{"n_layer": 12, "d_model": 192, "experts_per_token": 2, "normalize_top_k": true, "beta1": 0.95}
Below are experts of layer 7 (counted from 0) of a mixture-of-experts language model. Rows are named router (the router's row for the expert), gate (a neuron's input weights, with its number), up (a neuron's input weights, with its number), down (a neuron's output weights, with its number) and show model dimensions 96-191. Each number is 128 + 32 x the weight over its row's rms, rounded and kept within 0 to 255. Numbers have three digits each.
Before each expert's rows: "comes before" lists some tokens at least twice as common just after its tokens as in all text; "comes after" lists some tokens at least twice as common just before its tokens as in all text. This comes from a sample of Wikipedia text that the model never trained on. Tokens count by the router's weight.

# expert 30
comes before: " ", " S", " D", " M", " P", " L"
comes after: " |\n", "\n", ")\n", "0", ")", "1"
router:166130087154147136100111066097120108130159106187134113145162090118146090016107134137105112082155132192124118130111138072183117127112084177134119108107100152139126207124167145183167152134095136108163143150102138163089099205127091156103113168177145164110086132164118076162068097100161123080
gate5:125120136178061066126109096116090144096150107128137143074138107120150121037112172164116168127158174160151104105134122144142117122152098064143147102088212121141105218106167188130160105128095109119217115136185211123137111144148134113171083107129104104112132135147135206124201124167103152115
up5:197105105101098125165119138078135097090087169096075130165121157124073060159083124159133087109138090137134157119086167082088081121110098167055175151125131174156079089153121129146154157144159109065127106117131125127134169159159086168097114108095077164119148081168119105115070137130141108076
down5:022118114127053112110067115187093067126141179162124177112119119065153132160121127126114154096156147105095125115150144144172121107086119125138082172183116121146155084152136148154153119122141161173086130169153083140148134147125066134140110080116168102144174089093178186047159121143100113137
gate6:156177115116137086121119093085129121118141125159124100159124099171099124169115153122139085121161162184119106080155191130157129135112109133098101132147182136132145179143100104143080165117158086100107117100131134141107079103153137134107119070155159092113102106117104163104163124130143185086
up6:101026165161156149111121163136078139134111163110160203146144171106169054146115120145133174126125164112155158163114089094099165136107159126135130107102096121167170157118179161059152122138144167127143138141083090095160141116147155190121138127128102152145158152118141111136155171135103119172
down6:129133116116119165096124140107109163167141151121162132126129155097157104152091114231123113085152126153076183181107118105140156171095124179138123179145099138139140107192105170101191120179122176110099114146096143141110141146126143203100165099070140141102184131089139117122166102132110130115
gate7:177163142022135134108159118110156139154133084093178107137181086100104130215183114120150144132121089034190162099151155120072156086161104162105060120135161174098171167132100069129165130131150161206099149128092135124129137141118159119075127116098102065082122086131135133130153065138133151126
up7:170109135161108103143126162156124127140129081138196122172201166108103135184163121102115086120127108115086128136151142119077180109112150157202083142097131130096133124087109103109163134153084176117084078162091155128177120200166176143093122154134080094122108130149147082137141074175111110220
down7:146140076111107064118117159146150142073092079150091157135171139154153138193120132071161115127162117121192106113107105105174149138119096108093115152107168160147186059139136147088122146129152068139139139159144145091120127142167132143171135164153131109115133133158169124146156154146217116186
gate8:064135141151138097136162153110113083088189119164110139093138112121072124120121172166180138171145141162206174085101143101149160105126110144218114099124139121130128169117148115148123126088146162110170162103149137082071074180166104089114198177156042158123159125083067191176144142106101111182
up8:054163126154123069161159105162176124091204095112124134128091115073100118165139157154183123140154146145135133160101112097139133072166111143173130107084085126069124142121091130169115192124190125185106161131146133144071096115077177115179177164146109192107092166081109152142136127107127114172
down8:108152086109148094137173068081179114103099149136131071092121095121126127111058120067110140171134155105156143092095150115109169146146135142181105121096099105141147085092130122142128113127090103168095115127129081131116095133099107180061112122172143074107111089115132157157135114147164127086
gate9:076189107140114066121181173145096115127151128152180138142105095159135124110146161194134097120143137113150206133119150150182084151123114103129138130126133096184119112107147075111121196170143123138148158139116124174099180209126080131131152126187144123156124073116138141029144114141131218120
up9:028117075103131135183219110104184096156146147186090140151131153139117143143111135140153180116110117174117138124100123192195149135141170174140092121185098160134124097179083106129093083162105121174134090149137183121129087082082124143088132087182124118086172094101170155116183176128119150127
down9:119111161146202110120144121136084120155162127204141189145140118114110129091167177105133104148115149107159112116095159116062081121126117109097132175095162160147118178137160167132128131080096173106143138088124158063138107143114047104130095159182159122158127201088144156154129090139066168105
gate10:125112135080058152120048137070192119146163126134097112140147129167107121098151059152148053125082182137164163144140101114129114084118072107114150165122101088104078102140130135038136092142128105093126134075142136123128180138044132125113140095139142112091124094139121122150127125109134138112
up10:125112166097083169129137101067158073103129160145137113131139173164109125106132073156131086103096121127124149123153065098178127060082118128142131143140098138131129169184102162102101083162118177120152112125112102118092129179096151124164186083158147114129123111090108082203173137092144147118
down10:160190158122164131128122180082170134122113132144107110139130117142178122122167139135160167110132132138141190138160124165132104145132136100154117157065126165130114132115136146133174113155139111150171097144016133126148104118140138115092195134140090134109075133160155069141081131117149065104
gate11:132135174159104136109108119161174153166134149108101125133113167125164126104092127131149086211123078088117083129199064135152141191135106167121151154138084133105106074143162155101108094135097152070108144114115120053134125169164105112138094143139130161076123168102075071049129160181098127147
up11:098118141099141157106237120111146091111125100075123140176081119218156126134116119089114136094110093125123137146152115146086203106137118138159143121161104070074118153077114107092119126132162131097129171151100110129145198117128192105141207108155112179070117143106142116122056156134159157121
down11:164167151151109120120105145110156119147127068160160176121115182123106121121163159130062135189133129107130140128115138090157122131112133146119106128144148139116128111114091182099097103193176156094145166117095146173125076159169152117105123111162091076081171097202153071155100140132054141093
gate12:162152084126161115156088134117164116110153130181107133166094084148141112090123125090135124070109122199131109125112148068150136164096099203090112122132127202081101130106151098105110119127078119146078208128184119168087148117110112143176140116105160131143129109065139069162149108179168125128
up12:170171144155140119127122135173137136144099101143116131172138106109130195114140167068121165125147116140136120043148151117118129186110172129117126105143111130103084127145125094088128109101137088086104132144135128169128108131122110053140132155128131089115142107093185170118186148120161142111
down12:088156152175138143208085103124190145145196105133087159162098135139117142143098174131115133110114108087116118106143154126096163119130180096133075138112123198087092169130178135137114167126150112179130139225093129118113100171126161142145102105147149120138118092136053111101080175172167118126
gate13:143126116136153080131202101028080100156076137141095089187155072106056115133090091194133105140089104106106137120187190110088149145108135173125140124124158119093159118136115109128137153149133107144131169104154141165138146161117178121108146161123121149118146148129147206142116143155167160102
up13:134114105092109128125163091089128102117156165144155160150099089123123102176108119120136114141130172084128140100198168120058190170142121131130146148112125157062142144157107155171135149146073131071107130144157123106158118115137198197138080147102143168153114138124075121122104061142116126101
down13:142126147127183139104069072142093150091110126129171111133077181140164130148134097116188116147096139150187105108111145149161167129160129120104118165211108141072136088124139172120136129134121171136132127111147069113157062132120200149126095140175164157098176132099120076139083121137150146137
gate14:159191118146148074126131136112143100159090170103095155104126073201127105145111156076155081141167108151172144124128066086138147144165120153131154130095190152122137136166145103131084181119150115129080091091088146159124132106117136196166121115109145196155130145121103159080150170136124148117
up14:098135128138095178129132180170136142126139072121191109166103188079157178086160116122155161105094174132036122138148147127050110118152166057157178116102107136124144120088176153144156184152090106107144115128149136136165146080125147078168106079061119107152139147155111130121144124063162132101
down14:116116148156089149070147153142151087104198204149105104125191091127198152097189138134123135113121167147128093133108124104106103197148129160139106204111106169168170139103138115103122084129164090163098104147154116166109091092087070126148123137122122103143091137097165160170142090169123097189
gate15:162123144199195125114111090108147133098132150083100118017141119112151073109137103122098114098104086155111156072078125137166155096101077135101149125091104140092117036079184140182121211151106086174118108131154126105112124109145112084113139113135154121163124104182167086169138080145119149191
up15:149090159143163144136145127121182116122101104124106122134160194180156127119080169068147141093123184118144182130110135108157135121091113126118151192129095134091132184126189109078153127093158116134096145128105149107115203109127115172081138154127155100108156107145166139085169181147133195101
down15:178135141153200110089134128124112187114124115154164120081115168141060114115167154108161172193170100108136172141165120162107107101140159059119133152092081116084061024119135103152100138089110082140151150160114139101123104151161119128103131150222115118131136155168176083137154143112115136127

# expert 7
comes before: " the", " a", " his", " he", " an", " its"
comes after: "ed", ",", "ing", "ated", "s", " known"
router:157086076118165157116179091120115129100173120137156150167135119065143095109131129140133172123132242151121099111112154067168137133080180171114099157218132126109183132124135118155143101071044154074133137138138138089112097176144112120152133153089099174116103138129062068136103099094121135091
gate4:135155146118139141124144131120143130120141167088139118146113071157133130178127133097124120149125148165129157138202125087142117096094125105114096041162170046162091133131116129144102118109108187134128167172101058145136128184159072100156163120126149138083097179129118119087116070129160183135
up4:100146151152131152094137149152124123179166089103148160131174140120097199161172128053130167166115115127136147070202139155155151144158173073159114124161081092130102128171117134140137095180090200100098158094161122087095157119121136144193148117118112064128075134101171190138122151113124139138
down4:108124076141104137164134118068084142057184170129166132158103163136083101127110183104146156102146128140141108138161125104145120125168148162145117088051091152138044138112143080123112118091115109133129171170095157119091168099209112103073134225077090088144116139091112102148159120121119137135
gate5:182169147120165111109153170108169110149131125136104147120135125098126155136135138134144121138158120136170103106122161119162114105104155028151121126010157148107149109157138159150142143062070241166179103127093145104152124209088091120111090154137139157122114197070120072144191107141147118129
up5:176120144130085125129059138125171099158098131120131132115116117125144105063141111141141065184131110111144108133073147104132099128121122127169115194145133188062117143111146179053110076171102166158130092161115173133112169103077133143121079136115137099098132148129076101095161127111105142088
down5:155111156155059185093181127141053152168089081061140120140143094148123091116097094091153098140156108139127118081168131115078122155103127111128157113142120095097106143071104084134102143139148085118101160105143097138132158105149110132190118107143148106121049094166156162144060134119108143111
gate6:156082080090115127133104082103147076154120128116083148131179145158094118126108087124107163091112128083132182142088156138169141115113144096143163142073098140130154157209128135123120143134131120158148111162169171116122097118113095097154144139140094107108163128103154213149142161153111203139
up6:105139099101143123099126154154120116140159157093140112142068089116112105140139111156164124134115105166112138117143190120125153153043135132102127150071140089042159161101133228086162157131127108164131143186090087110106166092105109098107211154172154119156155114123141160147128107147147122079
down6:221126169164111104100124132158096151104143120144073117135118099140175120141098144179196165165142111127093113186142052188137198092082132124167122086104185093151114102142111145163178137137122201116102135111099123177151099078159128132154169091117096159135155070109142115185124143181113130124
gate7:159124182146170173117110102100118095127112151123182114129095149153134080138090157110115209121143159131088133119095089073157172169154140101083112103153126121096167153125110117149136084119092169155113105076102121118102126124158097081056130118123115168133202197091098120095131070140118148122
up7:128138145202113130151124122121124145189123133100121129123150140057105156129135149109112147109138135154121168111147097117170159097161097166180162136093070144114178118135118122121101153151145139135108154086092193113163132083101160165124179115135099109159157114169169116165160184101086098208
down7:190120121067133146090151145147132134105100148160074133121132149146066138168195099155151148128114077160120093162100112067103146132146165091121156128108181141151097106130093110154145205101105117144162151158170135115135156192110118055177133131111092119117134098070139147162146101162145078119
gate8:101139105133139120117172128071143130076112121161096086136118130142137142094106158101135084152134164147159077151142134137226129176098137112135143081167210082088084173090145141122157215131200115150128171161112135089131181122164135146161095153131186175065161112145095123214125108146152128148
up8:163058132124178132117128115154154176139148109103154102181152156131122171096121130099094121091088107111127154164094113129086159090165104133178149108116089217136159107182113162125117113118081116098121142137148111149163107161106103107092129137003059127128112111120124112113131119161117088113
down8:085175121118103129140148146090115113186161114167105096095143127145148081145123144163106139131188137097158080117124122125145136156112207048137123098177119163145144087185122136119171172191138136117141178125113189143131121147121123169139112138085121095124149170132113125132122112112098117152
gate9:146050119100151161105172152140149106109075105163081208148171174108114123107167118125175116127158151150155148125054151122135089130151061118132147122081160066138103137094176113077151129182143132092207106157118158115057137140144135168173096136138162136126100114096129163103103103156127133113
up9:105164184165177179120185080068196146173168163124172128081080075081150130178121094091142173174116125089115126165157129082122094081115070103113123080142163106148134099116176107115125125158148131114160148103184164144161098113125149147122126105175120097150142085166107122124114101121127156178
down9:122109157142136127136119108144132151156100097131159148166115098179129082130123177143187127120141156118101059115074144123111126161126157170208209122031132148156114121121099139158147103154131075130089172127112095136056092107146086120142201182161128079120224150168100173127116138151133123085
gate10:138124141124179140125150166119134148116072105195110124147113055114085095110130201139027136129146144088170167093138151125153095094087079171106149130130122082181135113112117079107080146158092148119217164122118105088153115120123121130136103135153103186122158151186095107051069168130118126087
up10:165117141170130084137113139174140119115121140126113133076171110148109114103090133145124139166115138053131106161107182117202108141066090136148099155161127120113122154202130153062130067158185116140142121083120154091169151063069178058145141165177143126103159116177137165147142151114099158172
down10:106174114125130167168099125141057106098158138138123107120113135089112146099154100064101123193140134129192152212147119157088099135115205124156164137150150114134104114160136168107161118129142150141131127086179160150130137164141113132082145163129111160091156115117125106062154115089151142145
gate11:091187146099165157138080100137116121169098116153156127120173129113087092068113115182152103127086130101145147174132088088102172171098163101187131155159109148095089192186171141110068105142124103160108177094115119119152144134161122094098127107151131134171118112150075092153146114173092089097
up11:166126155137065054112152145170155091091143109103107129147101092180130150152118207134112091177183166138140110091126111168180100158157118111102174109097157129086074156120144105146160082178159086159116088161092110067128060089101121093086106044093122152153164201171108090094132105142121128129
down11:122151177171154059141126121079125056114170090095182159133146103145105161141053089185150101110189148090073145082104133135130097102131181155109112098115172130152169097113121138103110078108179108118040114159105133149115140130118164101090103194140071153146096162103103101094138197098160166137
gate12:154158117166139057156094087089091115109175139141177132107061189167084107110126148173145151110143160172118135100104115082103169107097152121165136143154115140143147110144180137137137104109116076137150131100144135077119150168127154095070089104116188139105136109155130118077078154141145119114
up12:151076124186112044101117041174144150164137134138116156125121073163102105168110171097152155105106133134160093091144175154119106111145129141115111120152177138124100133123169136181127116107070184113153173155139151161160118114167117144181121141125113130124122162119186131130124105134138125126
down12:125170103118158110132050133110114098082177078071141109164118115142156148091131123122116147126122181168135188140162148130124070148180134163148124168096072119106086170135113109171098118146160139104131103181075063117130071216098124159120155134099118083118150113172180058077115126071124138175
gate13:137139112093093106123166067126053117127088142173150153129125136115132090146140083132091116117144131086104126134043162062108108163091123126156141093139094112115142102140137153106137167088133119152135166138184132156116143113144142162161179120126224082109080077158195152166146080136106159132
up13:120087111162151108143115165126137067176126146048067090139158088161103133133105158119152080100090090109121116136211065188086123132212098141143118157096099150141131075128134129051121115153144106105105157060117141118132094140144097107086142113138094153088068127151082125109139122101145148089
down13:106123170087152131098128124170139150230060137149116145204112111125099183121188099128123182075099132131126090148111110124114060188086174121104085130099124106106096108092125135146139174159085113116158145094133144124101161088143128118128155063166165084133142091161144136173141152118173153139
gate14:112087115124138105087139125123093059129143085138145175176118112161173113153142081136151146149131131187109126121059163153070098151136098133135211166207129080126123101117122174134128123079154114076154101153133139162160099181129088174157122105157116143065115173085095134085078072133058136184
up14:034098067119107101138136074125109138135145081140137165186137127129217100134140154172098149140120159186131081111128116143130103173081059140138147200161092131204141084129122140121153118111182099120084146229118135115146098139120102167108134089148101151115135128114125139114060095142086108130
down14:124128200100116123128122103147072159104127062066127101116136066172065151148111124139100085156130170095080106107150109113170132092153113120186123112151151140140173109135102152059083117123150126139090088117129104138110109120198172064140165155086107110079168092096135135102117191067160120165

# expert 17
comes before: " |", ".", "–", ",", " |\n", ";"
comes after: " ", "20", "19", ".", "–", "18"
router:173147105125110149123099147123110123176128115116151115190177126116144130112103103167184132118132120096121089148073128097166134157116121129092089130154132051175132134184127051113166172104137120142129168201134162116083165147123067090150185150100142130137091131136097055130134070117106102104
gate8:120127088145108132130175139174155144114123189151150105159202146078119131121164087165117094135120091145172148160108092129103132099083122114082163071123109074155103134133080098098148112115132183151138080118102106099143072151159076155108118091126143120102139155135123122142115131114117119125
up8:151101135081081073143087134148128121065124123092179157132191154114164162171139110099107126086137119082178139108125147144132098104116159117097178145145121146169084131098119134112143099099110117164143077155165101115148123067122065170095146118148124175111135155125134154141128136162127100148
down8:112143108105129129153138204098167069125079132160086111175164126105133121084145107135145190143119118108079137108162090127138105095102080141141162116174143120163189132119151107133119151137199110103171196175111149111142153154157099166125102104128165080154177093088125116045185152150135123124
gate9:153092122189120166077154086153109091159104176076070117153138084124090080118105063137135173118159154129122114156168120170142109129157052143110050126118115125193100069104134155114151091163077118146137183119159127127092139171087170116123142116160163128118113136164155149144110083124091073095
up9:074141106189085120090136184134145136147172187098132074125143151125151150074135159186178126145113092164108090146082082176147106104110087124182126126155130125106112150086166123140131130141132121106141111132119144144179128172087206088130125179084184157131104146112089111130205100153075124164
down9:103169121166124103108151165141108139111129196167097165154109197148160151111110165119155190164127142174128132107126105146095156064079119140132123131110160110143125143200206134118079151082173120123122116165071130159094201085132132117076105102169135157109110142085091151122181115106074162149
gate10:078114100184147082080144136147126146135111086154121089162117117125066118165092150137132101193079122137157145125152171146122158097083113075112086090117114061156160178148136125196093078153124180108169129149147159178053114133129149124122170105063119096174096141137124113159096166087148111154
up10:134135133085108060128094130133129136118152106121120129156091109135127102110134144086106167132122149209201111117195165092148067085117178118160117147067162088119155102175117086137167180074161126118116100091130164104118117124162159138187123096082149150126084117064184170105123082128121128155
down10:134091077138174170122234128117143145145105113109124116145143122093133076096121158159144115177131135137172185182070144124112137161054113152108181085069101172162112104105090101124108144125126104119134179114182089131175166156130054072045151100159101105052098086100128089103125112135150165146
gate11:131167056147123163080141128137120170131143108115129124064131109120146146158182109159129133052149113123125126053070155124131169108154109099149115134082124143181131156108089174113156076126093141167115145107209135138130150132049120140123145189117145096071104188139091153141127152114137102129
up11:134145032122132106128123165135172153143080085139108078136123128080085122094108088166187117099145136113130155090097106145129135109099127102092126086120183188144130135139118200110103023123123137120095110158134155077160166107108139109163145163165147136058110134128142166130124185110130158109
down11:162127087202065103134142112125167131107073090167133126115091140116117188098157143186139089111118080074110134143140210142130120140102149078153151078161097121055076100124165145110127107133150135103158086208115125101108161108130100135149114097095184149133124152088069133197129166102149147150
gate12:201166096161190150101119107138199072113124153189181112110154128098086110135168150162124071082157146079113114141113128120125148123055184112134154181134171070136166134126130132083128095108090132128178120114118134147126109142093142136101166159102045115190138141113111152118127112118135159203
up12:175187050174144136103133159130177107078125114168177158152139120082059113125159119178140132094126122099132116196140103116148139095071182166139162166123179146168155151177103127065148131122097176114149124086134107180153163134115051107163186117087084126138140124127120133117134144104099104131
down12:128151154107101115161111189174137149113146109121096164185185161112137116128088127204129117142108137096108152130150124059156142102097153145112136073117156153171143089157114168085116164123137104170171160144177137214166152082143069136136105113109146119150097108140134141139107143101167124092
gate13:142063148107098193140063160162137124165186121166082109131128134147125146120137140071141139133163156104090081109133144160094090111131176155145082086171083106145116145129108115180139133130079170201117106115151093115115107104161087111138180156117135157102147112112143116110117133095099159130
up13:137179129158089114088133137127163148088194151123146142136084104117083089145136102167133124085108105124170116129180116103106156097068103131160127138151119127139120125106134134086169073097154119124100090158125100150114106124150210126127094100145156107178129172175087172117110122182202136123
down13:133160101131121208133091124155133175158182130068087118136080089176103137140173126077147160125061147075181112107145097150125124120100167089153131150152048098141098148151159110150124089140133060143159221126103136163156086127165161138184092082141116110147107070142129201121118133171083133074
gate14:151081124189179138176056168173173057186145167090199170112150141127092108063181215111166117079160124131136090133154098118164094124173110097145125131129170109170127148193104125113090161108115125165110161157082078161119127082147052148093092092145110163136099153074131140163065090091119108111
up14:181120089087077154191176084134122166096170063158076103146125123137152097155154129135103123112126139112172119089118144140153120125116118103160123151086092094143146102128174121127164125125151122174110125112134131101130113113175145146139168110094076154163198137117202103072117165126154161160
down14:131124126110125144140116141134079180086165090174123153148136124145082145113054109113098180123116084163090123162121083186120127118131204110107099104068089129197094085118113113126182157121117120184121121122165098060064129108154125178101129140127098159169124186144147152130139152115094096121
gate15:132206179143166147137180167143122121176129130060162085124143147096083084121128116134131102089085093177079159151114064176133135169126104106111156095124095143132139166155157154014128121196091127190116120224141117147161081152157083136127117137170085145103103132120151119100158116124164139139
up15:243079081061116154161094126118099142071081113151087161083138129154153084163132221103139119105166186081156128153077120149195145144138128160145098102121137100143080083106152115193094088157131128091097115102151116148104181143093141154100164175099142169164114112098149141127166147104086099111
down15:102042090116107112132146090118098155152166102173087104117104091138176119122090122127150113134146146093116112091145138103152079060183155207121145108142159124168117098102100132137128098045142172121041154069120106074131112117170148159165119150152132139140109091159099164152179116139072107121
gate16:117161070125108120177142110126135177127112117171160091140138074130104056183084157146105172196124094177127088132082120171105109127135111106089145077150117101136154168189131156102122111097096208097150093156184154112093142165086168180133104185136162181162129121153053161109097127101137130121
up16:177068138122117106112126122121099091134128100100133066151105163127138143093156080100145198080089161055133111078142079054117142088096153167147079145087160121096180097171137112146105119148127105148152158079107153115179174142192189113151139088099064086081134098106197115137179122114066132117
down16:157088136144120170113111104158138144138144193153193121144155132113124138108099122090178051100134088152137155113104132148184136172160110131082112148137122074090115160184116192115163132125165167123109136185137099087166124111109090146145072132141160132108043152176094178128171094054080135155
gate17:104087097099158106059182098115151124097179118114124104161145121157131121119109106103154182125153133081098112112169126190177086143108174102071125092178114093150127143138150124167147175161090133190088177155131143149141122196138175196080162103135155120164128134157138157083146121126129140088
up17:087142073085160167061104097053104138123124111111129129173166100164145177105135136106063154180141169089131101137090149157145164131091131135089099138124140119081109107128173167145152189144089131181122176132183126167145072133178131086115205099070156126166139113131169147148093076120162119126
down17:110071115157180114100114109066160154095132144172137118126120201096146052081085122141115089110142054109113120102140091132105136081094165217075115123075153152150179114169121121153126156180136131201116112076084134147137133112084123117157110174119105163127176171138127146102144134145164114091
gate18:109082052098146137147151144087164107166140163104159128061150149104136214075118147089175095132203132177128074140126078083110162128154158088120134111103115145126161121170084094054170128191094105069119129081126154124164145203066119092110170125133103113121132163111134153144121139101082186119
up18:172117190068133120137073155108084084110130148154144086135108093110107123127133173138112153174131095116126091120146051155113138069127106136135144225165116121069122120112159122110151120086099150175173048099099156122098204147167149078130091131123091120108072157193147163163109126102210137140
down18:133165165155215131132124132170194160171115116084144147112118096114160108127066162141173146123125159160140126118153088134074134086133069121136105113135096136113164149093142161135148155128157129113169108169091107050129131160068137178084136088116170111139155129192115084167107125135128108101

# expert 28
comes before: "20", "19", "1", "0", "2", "18"
comes after: " |", "|", " ", ";", ",", ":"
router:144155081112164083083131071118125120146137122122145112149173126153147122097137134101144103083154150154119118078125155111163058112115186166126136153142112126137131170162156060109173122070122115166082140119158093132121141159138103180151109154112146155119073116173094095171162081082102145100
gate8:181158089073146135130112135137130111139159182096149112118126137087220205162131120029137159090173159116154122129157136117107123046138145137111074097161125113110122119076144080173168114104114106139141155082129157039077147123137137147103088133195128095128085183127065135192169113127102119159
up8:102055132130123090117135097116150113121132078162083141122184108172093096060085151199109133138044095145078103127095158148133158177167118142160160135107093159183134140165144127129093150124138137138132104150116129172155143166165129074149220132066117122140136097149205143069145157154150107143
down8:167071115076159126120132134167168195169137208159172116047055167109186173116165159156143103069096144118123110153076178123161126140103086114043098170184077142145110109103087104123196151154121185153115126149099129158088104122089097159143172104118130152133127152132155109122138143098110100082
gate9:145134093155141117107124096145178093159126075166159115155146127176185127131117073106134097105152097106092163087092121089096124138186136057070130145145148126124191131064119178098117142137122128088129136136086200104095112116162114204111176073148158162073177091107130147114113091128148064181
up9:091077110175123038104135108092161129117177100124128084152143106147144071157141158113186131135184120114170135126108090084114172136156188079153129177138084142123142091166127146101125136136181104068075145118053128127101119156109093153109146107110133110134155164149085104153082062140126139168
down9:134128122118159115130110164081115161148082145104181052112087122089176084110204192083206147137139125167152080096167142184105168126150138172103097112114156126112092176083069142126171096110141097127084109092132141110140149146089124195157136041133107158091148151122119102142120113134088162140
gate10:145155099054130108148128153102167170114129108101122110160156141102147074147115119197161186133101148097161137143168075138191150078109135142133139151095124158128113142146144164153149153104070135137100095115101143131136116160176142178109077115095165109071123125193149085127120160144193086162
up10:146094152157130092117115137061129108127143096127188144110178192165177154131161174092170126143128146100068057121173152071152126110117155153061166111240138130172137180173162136111128140136077184138134113136134119117132154099090146171111122083133142160146171105157128116153074187088077094087
down10:157083111050171124160132147109109109162147118161161103188115142145103174168091094171150217117151062115178095090129141083136104137158134141107066193113171092098143102142108106117159174153130088107138088128134106110105125166205105149102137069084156190145149101133169149134127130172107156151
gate11:201163148150128100128183101114154168101169176102129148157098210104150108127121064163170114137156135095170108084195142099094155136142110148128094163103155145075117154135060144142124114115086125089105180169146139187118171065141150144112174116113126151083162140161097133187174126120107112070
up11:126145123095124141128102119137125149143137076142137106086155062103134122132111095133109113093159117106071087106100100170175151170090137125108153130162106102196132144103128182096119122135163090194175120124132137119115149171113162104128154092108096118134172115102124150146115123173135106079
down11:098052089171135104136161174104128106216198113151122140151189156160167122141134142118156118088141087178134123084076160112145163161165139143106106192122159125127139121122209133121124130182122126061164172164106162083102183112141092119139127083163161149081125181090146130134150125116130195158
gate12:147138157132148151085145098124147126104138066139174166106181113114163161154163144140129101116094125162118193114114111123156153070095144150085121126110111128149164057155084114118082104118074153106138131125115075112146128154122157080123116119136125109106156147174151130128178115092174128106
up12:102110142111178119131116134110158109194136159157160107147113152121157130122132114130118103143128135110122097142147128128108122144167137126155141100171155084153098113152174166108227121125164113160126140062162201150166127063138118102117178098095141195142128073056105150090106152098102086154
down12:157097101109147162121101197154127119131128125149124180103124130076156146094164127125147161144190093182079143142166113145112133142158094096119187158124145119166109081184111157099108120108136119108159104122157124129163074094170145130126174156141121154170093161153076101148105118077103140127
gate13:129109084120117142144132152123204122158142125073108148018102172115146096109169110111098152139090127178160095163135133088080161088108081115135134116119164159106130076081089132156116161112179147073121137118046160115149121133114146148102206093123152112182112146103125169124072132164115118142
up13:058133138166089128114108155110168143125124111070110111091103133113124086075188125150137126117084053172153135099108115053119120109090133175122187123126172178107143103166144125156150127110192131131115140164138183123139147141110119171150141072164159165143089149144117132148111108188115175155
down13:080123150068158150128200094167136134157138132118146174098126206168087093116056143070079116131093156136146114116110187173147084114128089133118110093174160129156107127104097117149139141159114082138114174119177117119104096131100078164160092144149121139101129161142168114181140116092094154122
gate14:101117128116059102181140097140146139114168165089190112139140177156150142087150152163174138132142114066058168184128152166155152098186125147124099184142135114143162158173133186138149084081120130100123102113193114158096091137126106200142134123129107162105148150088080082135195088109118120120
up14:119154072133158094082105067093149120157116065178091189155128084117165153128152077105136102081185145137154112085159105095108156154045117186137143127093086137089127127105157120177096125114137078124109160160114127146116175104144152158073154119119180092132140130110173173110140137133116133145
down14:099144163146097130128078189159096099177159149095142107151160106092180084091119092132130159087135066124089155049093105139097114099104076136072159133162134107079103116135125154136177173149138147104084109122171132135118136143133177104149138087122153201150096103192099130157166180129136101116
gate15:121117148158193137117147150110173143141163115110102056134122103133161138096097104102168152087148172119171066139140144122164210134102203143122168081134156133145167113116136123137123179135138087124065120065104116131134125124140131169113098119079129220107112016132143154061118176144160131134
up15:073106158139180097134124128193149106125163115126114123124205086096107164108045121114165088157137116128150129172164086125157193146097095163090144133132134142175140134091144106106121180141119153107146122092138079157145117145102102154115134090097155151105148102137119087136150096105109106162
down15:093119138077103118081111183150155128104151126133086119136155202155157139132117155138146086098191173094109177118178099089148098141148061215112139150118115115193150116124132062135099135133078103122139118076104116131158115138127096103118133088134174174130103170073100147155149143146133169125
gate16:096091133111101165132145087116122175152159103105080077196133104104111161113165150127104063105150128045085146070066132083170094164173099127146119116058142128106095112130122160135092164111087120120089119152104154118109134160122099105086049106093153099094077104134048101163081095062101103161
up16:103183168118091118158137160154170125129123142125077112072125098094082154179096135147118071078096170130098129146076190129143066165118119137141137159171143052117110105172112121160122192152118105103108150156123148112081204094160164072165089094119131074128058152125127136111182102191141101121
down16:092090154109109141098112119159093165149097131162170192169139116157121166101095169154117160132157167046103168144090205094161098118167171138144118091139134124143121099116166187143127146132145139119136076096110115077087123125133143131119137123068103087129133126143092103161094156129153161076
gate17:168092152169153120104139095116127146109122131083095089142107115138129095147136137121098085110112104128131084128112131138113123153145111154192209108151145124133111149129151109111155166109195102141122156102150134122193102135147118104170128132100124170140083089175202114179160131142050175141
up17:136119097185159147204150120156120136110126140152092083143163155097126068096147082107095123119131154117061156119113178181092083121140097120118184182134101090128160139078116163056132137090177066111100091110155152100151128100134116135179141137127052133164076097169202112155134151104093096123
down17:147069090155137171146084081160149198136111174137154129129142157189092139089130105102207120094148101114105102169074162165109132174130134095124067146104092138080062113148166172103080199067200127136150136121102105095121078116086121123089168155108100112125118143157122093167157152130178128135
gate18:149092126168114138107106146104145125134143123166084141159152154130133108091119152112145124162132112187084136142132095115116131084128131127109130120087150126119157129113087085074110142139130112217052211176170126132121161164164115082116100093082146131083110078123107150130142152043168120128
up18:131161142097105094217093138161136081113130099175155180161174126068139113123149094095162141199191126110167108088123133115074170127083139151106137111098095167113183116149124127105103121133094181145137172137152140136168078143132149175100101174139115158060142099189108136129124109112131162186
down18:119100090173184095137207138126127141130080152124159151103104101120088100131137136182084105129086200118076162174140098121132123209115171111128093114021156129131133057126067136131139167115136125163093127143092088142143098176133149162115106085113097100098087108120114176154118083132166124088